config.toml
routed_scale = 2.5
router_bias = true
max_seq_len = 512
Below are experts of layer 4 (counted from 0) of a mixture-of-experts language model. Rows are named router (the router's row for the expert) and show model dimensions 0-127. Each number is 500 + 40 x the weight over its row's rms, rounded and kept within 0 to 999. Numbers have three digits each.
After each expert's rows: a language model's description of what the expert responds to. This comes from a sample of Wikipedia text that the model never trained on.

# expert 52
router:464524487477475441504536529545470519438556461501526420512503482529542527482548500542543535592498557552545411472549511492562519450515467504527514531506543462508558515449468546448577454512532516459482510457516516521513439501530572472552569497476483480535489481497469502618490518521532519512519429524532480546484484528492487516526439508480428527498528510431500507661559486454507484503477
It responds to: Table cell separators, especially runs of empty cells in wiki stats tables, plus prepositions like in, for and of the in prose.

# expert 53
router:454476503505548458590488485534480536464484519437474535517517463540555571468437497443463550494474538528558467468508493553491410460527530523567528504436524507504521573519427484488511470493489430461525486467632489556458494515436461472460470488430569504489479465498473565530428434537476515459544518522516488523429537550525493482560524504471487431470579499460486521463494471510503551509481
It responds to: Final pieces of English-style surnames and town names, such as ford, ville, ington, burg, son, Tomlin, Pawtucket.

# expert 38
router:542469546472478522496490466479501536428413496517529536538465488437463466545576567489507509462599563523558520473497466480477543463500471528488534471495492491485525500488600462521512463539508494491514547501588511526437492477435520499529577468519491494424462447535510496557471498465438563487516525560452502436534591434534459505532466509491526498552527554525484527482577466562414546504487
It responds to: Capitalized word starts in titles, names and places, such as Mill, Camp, Book, St, Town(sville), Det(ective).

# expert 3
router:504473493531455464520507481554489509478421458432532466407499442445559489495502467438474527411442542496489515479435449511475498560516460522489474516484460538510524436564491481545571580529489515492488528468477504496445499454410430488443457500527509475443518491478529479513577423501472492569476411492513541542568461536506516517502536507571547498464541483534456471588523470503468531459523
It responds to: First digit of years after an opening parenthesis or dash, like 1 in 1908–1985; also line breaks inside biography and taxonomy infoboxes.

# expert 9
router:488498513472498563507543495494472489474430456477520445518443544525573583501578573529490496505532564566469459494523533489469590566421463488472474495501544555503492507494398547528443470493467533497599491496515506503507501516482441529571479480491513533518502469520561545550433530515444437467515512450529518531559566483560518517512527507487411470486430550505526484500470558481566518462529
It responds to: Adjective endings and adjectives before nouns (-ical, -ary, local, political, American), possessive 's, and of or of the inside institution names.

# expert 43
router:524543490469544501564542424476579617543478497410486435557536447549506528469468439502506516501541547528559500503410517566466528464561517461561481543496485505501499545571538460471537478533537440472451550482559466543527459479451429493464419514509536502470472467477506447455476444513489480476511482545539518522511453493535508420508540545455501421473486489456502521518479518507542451511482
It responds to: Word-final suffixes such as es, ers, ons, and middle pieces of foreign names, such as agronomiqu-es, Gonz-ale-z, Al-Ikhl-as.

# expert 2
router:499441488463472527530572461463453492424471519560503533476457424539450454494474549565461466457566541561499529540575468522525511514489571497527539514470417459482514492484471438421526451462454518458458543467470539559519438542474482435426519488512543536504517535450542527507464507487462484542482486507466447562508483570532524481509604459487561452500517519581478463492483512546473464512520
It responds to: Tokens ending in a period, such as name initials (J., S.) and sentence-final word pieces (Sr., debt.), plus some pieces inside personal names.

# expert 1
router:537502540463524454537519472519526494452522437514494504529525504456624493571477527520525457559465498520517557510478482498513485585565512594583424535567518500480439514485468537480497491498505497470481486562528454478465484540543517463510449514430426521510519485487466575446560481498535427521550535510510485415498529434500512537473521529536517548513445550543493515588503463494506516400533
It responds to: Number pieces after a leading digit, mostly the last three digits of years in dates and ranges, such as 1'960', 2'013', 17'94'.

# expert 16
router:525518480493473468489501546421546446452482497425437454534516535448503535466584512483494540479494458530573522494467449526459522529388537535582491554520543472489464458509475463522537504459499493525585473415524462491540446478471438519457511489520467547457504491568495526537477583535503455477524517421502543503523479466541474547461512462485391497488497558548556552485449485479478476447488
It responds to: Words naming a field or genre before a person noun, such as football, rock, political and military, plus word endings like water pol-o and box-er.

# expert 42
router:450559563541523536540544497518551486492517452482476552537551538488552502521569513501516471463567518499553501491518464564433520539562583451516512537481444552493472488550494494460452499442531527572528437510464447458549514521518426587568522475524530568499453457517439450483477446486533541474480477468461586454528535501523464481508539488559533519484519536545501486528402501523459441542530
It responds to: Digits and symbols inside chemical identifiers, LaTeX and hyphenated compounds, such as InChI numbers, mm, cm, -like, nuclear-arm-ed.

# expert 45
router:498483463534471510475512519461451454440481449525544544430451464482432474533527542486541510417516529563461521457528496453597487497570559445479533459528420493466515438489567492448469473497464551458465456568502484558537536513481564449472560480527493498476528547477441498499432469420522575433495479539556518521484474545439484457497562486472488471501472436540473536540493522463546493484519
It responds to: Periods ending sentences, often fused with a final word piece (ing., s., ers.) or following numbers like 750. and 0.

# expert 58
router:498507477495504558482546525493478571487516519516566484415462484445506522535427560488454587534483503484458537527538482475528506511461474512514526433547494494500512524474535436566544493459471443438551539506551552487425424490482545487460492506544573520506450512445544450457446559517486518552454535497443503550532491447552527447432489539463530458514569495540508464447445403501516472563496
It responds to: Opening pieces of European given names and surnames, often French or Spanish, such as Jean, De, San, Mart and Jos in Marie-José.

# expert 10
router:517502481448471460538425492462506463521441441492498493517505485469464429468484482496528475432458408544447549537490437446473499464536490479526524584461581526429551508515533512450505493523481499453516507461428490489485462566500502510484476519521479406541485467518522464553417557528482483457465580466466487472492593508589537476495524451525467466544517516497534572478519603492526513531540
It responds to: Head nouns and adjectives right after "the", especially kinship and ordinal words such as son, wife, first, latter; also "est" in aesthetic.

# expert 12
router:558459569542488550506526407450544477548541471471413506549551508476496448527516515490541515434553495457512510491479463484472495439527491515508509416497489439507469450476549485501481456462555439464468538438468444515515477494512537512459481492482468478463529520553593439536566515497499549500517560481488629419516568543506537505555485565557477508511464490520429461450509485479470456513509
It responds to: Short concrete nouns and word pieces after an article or single letter, such as field, road, ground, or c-row-d, fl-ag-rant.

# expert 21
router:497495505507536498508416518525523485538546467475545466464521461512522505528464454514494461488508482500531549530467453422525451550459481459539521409444533465505528490549490444527442462445533542476450556498570419533483510572499601492450521541484409542527548485502492481582440499512511490519516535506428523535528502538528501487524495508541582482537597426570470498507538542552519565477523
It responds to: Short letter pieces continuing a word after its first fragment, like ar in wharf and uncharacteristically, r in barracks, ack in Hackman.

# expert 25
router:528443466483579585542516489467467508487578549494560572478494474527483492457501519495395559533457548531502487501524588498487492476496482563492464539471510468448483485552492452510479498402516495452517436432574448507405491465470516450486471498486544488527500522512489587533481469544495512538509554484521567542525517518437570474512465525531476446546584450537452500506528469542509452525521
It responds to: Personal first names or their second pieces, often in tables and cast lists, such as John, Robert, W-ally, C-ody.

# expert 32
router:444422529548512480475491608483497541504531520521567514466554508471458529571498563484524478464491572475544500475609466469485529511471499554520450542443470476461483461528528472435465562496547475426494503459470537494510440447556579499489542454547469479506528521513493522463531509454489516485475528469489469497529453468526517552495499471549551489513438454551478385480419489419489455539521
It responds to: Bytes of non-Latin or accented characters, plus a second letter after a capital at a heading or list start, such as C-r-ime, For-f-ar.

# expert 41
router:451479498492516440532563510559469515485516518446494498517563417505519514475428502481441464435486486568488472453535513495485466431490513524527470505423430539502429569485491515533564474500496493456551482432512469461443588544520515488484569480517551537456518516508561486596400500437513453496568535550553516495533488551460565519541524534538473477443514491515479516477422453524526502483468
It responds to: Endings of scientific names and European surnames in species lists and taxoboxes, such as idae, ensis, Linnaeus, ić, kov, mann.

# expert 28
router:505464438487450534474496532469466444500538499483508481504473580523453484550472434425462468507456450415484513437446511498492493503551495520521499539518528519493521518463560537492502504454503503542482473429526453542493473414506549503483507488518410458467489447474454476467554491587543504508440526544516468392475466507477563514470567477554533539516537403483433508509527432514506528395480
It responds to: Leading digits of years and scores, especially "2" in 2007 or 2–2 draw; also verb stems like hand, turn, start and strugg.

# expert 40
router:537510467437547538467480458525412502555530551461486522515526519513562477497437474476499493523502493538522453470410510524502539528476585533502510484436480465484551545531454483468561424496486484468478454519443500481463451484487424475518543464523504551496454489509572503475510429491583540558455473509450443571502458458459501512529460476539507471389442445456440568457522458487475472514443
It responds to: Syllables inside Japanese, Chinese, Indian, Arabic and African names, such as Hiro-sh-i, K-amp-ala, Raj and Shah.

# expert 27
router:408517494532503508497529578402496510553434591509450518522516524434437517470603515514563497471501526497457509471559531500463475497520489497469552524529477521495533474600518517492503505566528517512464470473465487432512510485473508506498544524488472539493525510549483509517594537484533564548419487514465484446499499514458472461548475476443512552438433466530568558582452461487568475514458
It responds to: Opening punctuation such as ( " [ { and (age, especially in LaTeX math (\begin{), table cells, and paragraph breaks.

# expert 51
router:501520433529531491415540496529431488551515466485444473549501441485456464515457417551472486517529412528408514468490444506529530575517502516522516536458438570461517517469489468491565534466456543478530445499454541553506551506527466521451586489534511520488509492471561488538484511542528419493540514487428584485560515515507455490514447540558550520501538473559530493498483521571555571484487
It responds to: Lowercase word-start or interior pieces in unusual or foreign words and species names, like amb in Mozambique, emb in Luxembourg, ph, gu.

# expert 26
router:440448505469465508591428469546427516512499591486526566508449442514511560448461533558496609468469514493430429469524477530489468494476439465472463495452509504476518482504496517524506505458547425487489540458497527492474429482546529474446531486500510481515530531485440481513422487535388573526564523543494496505516483524525470522527502546460528490554560465546453533507528413546470494499535
It responds to: Pieces of personal first names and surnames (William, He-id-ler, J-ess-ica) and he/she was or has verb phrases in biographies.

# expert 17
router:539555471467515452489490511487483453478520499542511535524527484470492530555521476506492517504507427508466475520473512464590489444526513466403501591424499425541546453456514487485522469532423499506571488545514510579503552455584551525470511492539487442529514538504556489482529515542519535404508443544536465464483585507514568469499534438420580491541506535484558485436459497551473530493509
It responds to: Middle syllables inside longer words and place names, such as ort, ec, act, rac (Syracuse), rop (Tropic), plus Santa, Fort, Gen.

# expert 35
router:508526531474576431573482508486563473468512392486514546503450465512493499478526437499496529458538481463495544482496523522507464502463544499574529508518537486441524519510511504517573536589532530526466553558513510454525491487497519515506595481441467424559531492427576563457476499485499519525511470518474561577518472474494459512518442446544415553478464507501523542577516429489486455548431
It responds to: Line breaks ending list items and table rows, closing section-heading marks like ===, and table separators |---|, mostly in infoboxes and lists.

# expert 8
router:464511513506529470486596478479577547555511467446521403571539575526578518468458559476485437483478480522552528537487518403471479528555544501519455574468493509478446477506431456497529486496477552472468503468512464481530505502524434559510543501481614453448555529513509540487498544479570470495465516533418531498523494518427533518506498514481494476508471503523586427466510473543487481536531
It responds to: Word-ending pieces in -e or -ene, -ine, -se and similar, often in science or foreign words, such as methyl-ene, autog-ene-ic, Erzgebir-ge.

# expert 0
router:508463507567525475466483538483476486502548526453537495545513461477532426472407508487493577550464493509530513539562448549528442496504435498497509495510443464495521488534518477493482510482472503479429496542466539485503482470488554459492512568471540487614534470480585548506438579560438522554529574542491483443495418531539469443532461487551410572455490505500522516477499543518481427559493
It responds to: Short word pieces inside proper names, often after a capital initial piece, such as V-or-oshilov, V-in-ay, Saint-É-ti-enne.

# expert 29
router:460497532450529556554506542531449513490469497531508565499496469555463477510527462535535475451581502487506536416467501466441507534460482528455503515490457537511501484536498464536559503477517454487513432526592460500501481519427423513510456541461536519528527495456408433433488422444533482467568535516522474456487488554494435487520543531540523441492590567486427579488438491553479496524476
It responds to: Digits after a decimal point, dash or colon in scores, measurements, version numbers and table cells, such as 6–4, 0.12, 8.0.

# expert 18
router:476526517543458438477535510421489462447531515541477509516469541518447448517589491501510538477537510448428564483507420490595517523459561579520502533514533489485519533450505523540495431615502478494522556456584529464553487510499528490497540512469497512541572491554478551517515538517439533519515486516537531507494509463537448449469436541539449477523541551519572541536569468569474482491456
It responds to: Wiki section-heading markup and table pipes, such as ==History== and ===, plus political terms like politician and House of Representatives.

# expert 23
router:449457549501547478494521494552461527465471523436467563437473505568554471517486466478486567560474511523553541460480467530425575587520472538506566402517560547486493559467448470507528491503512519483512510491549531563528524547500474473513517496429550515507512519536494522482443476475502518497484436523398468559446525538515454459515564446510507479540541538481525515424503580519444567493548
It responds to: Later syllables of foreign or unusual personal and place names, such as Sassuolo, Dubuque, Katharina, Riemann, Sandra, Javanese.

# expert 37
router:526528517515600453522497458526515610469498462508474539519568502537467572489437488464461452491558510499517456515498544529533454530523485555557484467468552487470467561445418563491503464559454485519531482515517451472532531541469485445524490528531567572486524475522574531506471508514543441451532446448524463494428557546510522468535501555533406420564496523465511499483529551475515550509515
It responds to: Final pieces of place, country and Latin names, often after in or of, such as Guine-a, T-aiwan, shire, idae.

# expert 50
router:501542496448511551481523486471538461524481457541518480446522499505556545490532544462543512527428515549470410485492506422509555484529459451511508407472511476566550517520489501477480575474524550458507531566452511524467518459532472517509453518428462492521593497506469548475549536520452488481516533401465538550432505515498411481434440489434455508503430515480493418541491520485547551488561
It responds to: The words the and a, often fused with a preceding preposition or verb ending, such as of the, ing the, ed a, The.

# expert 48
router:474544475533507466550515507500498486484468447585492481483504574531531426463474477449516440473487541405475489490498489486545515455503530560495507530493482487487493445425541607533472547593516460559487477432427460481489496539510511516499508475462461526487544582586516437441491523489506502507549529523563564489470536482438436503523501498477495482444535500481561550441470585508526529451430
It responds to: Digits in census, weather and election tables, plus demographic terms like housing units, census and taxonomy infobox fields.

# expert 33
router:560477465457528517522431523487451577484431505501511503484450482458540465474483494492541512504507536482532487589471480491548442480509538569461475420501540427477551525514547515582451495448461413445537548554486499506464470440502464446505551504500553523446502501514542484529522495489498498464455461518562525424570538493604529486509437507507462524517433525523519481455567511485438420467450
It responds to: First capitalised piece of place or personal names and compass words (North, West, Sh-anghai, Kh-alil), plus letters in asteroid designations like 2004 CU.

# expert 62
router:458485493454472580528500535537436460490542494436471488516536493521424450497469453498507536586484496423504495523421505525483506511497530464542506512512454553475376530559484499521514561553458456470465460579513516446485496551476502452503459504513489451469504516443444477482579556440551453429503528535479479461510493507538523504534567545521423547522502496564530533555537502554441486556459
It responds to: Numerals in dates, tables, coordinates and statistics, such as the day in December 16, 1997, plus Born and Died list labels.

# expert 55
router:481522467529496543447499511455442491494479526421492515476543473466486444536493543464453525519478535480441485497526531536520530522565530559476555481456516454584537487468608465454454518551433499452498489509493568472483563503540526453441437505534433478553395529562534503577567521565522444537467481476467479543498496501527573536476450483536467503513474485447490424459525451470481524542478
It responds to: Tokens with a trailing space before numbers or names, such as table separators, Route, Highway, and club names before scores.

# expert 20
router:503511570491554511470503501490541444505504440521420500503495456533485517495506455535477474398546474486499600479446503492483432494408581511459524456620521492476469395491445549502542510516472553502524456460470492461487478438522529566508573476513506491471497451535512496519500465488488563520504542530401568490475520517524516514514528478540550544502539464454446429494544467464492506497434
It responds to: Concrete common nouns after of or and (design, system, gun, product), plus the first piece of a compound's second half (fan-b-ase, child-b-irth).

# expert 6
router:496510573451503535575497473575481519484394539521510539486519448558508455508422498444537436410531517502504438526500490519444455495517527549550476494500547453468494537506454538465495466553499483494468530473544459504487504426465522536559520538418532501508450522527527573547427479571472498477515550524555503527410529502560469480489505487530543417446567506478481473443538535520482495520445
It responds to: Subject pronouns after a comma or clause start in biographies (he, she, who), plus building and institution heads such as Church, University, School.

# expert 60
router:473479472519477468516507516510435546533459564571466567529540422515512537480577494446546502457515535521474504465517540544482493488472443451519446533499518524531534505604556435459573431540511515519486543522524521466481477503474497519528493544559472504515489479436527474528509509509484537538410533412463461436541522581430504456511518477409543495503434529517534516556533444529536518423463
It responds to: Opening quotation marks, parentheses and table pipes before titles or values, such as , "Flash, | "I Feed, | $4.81.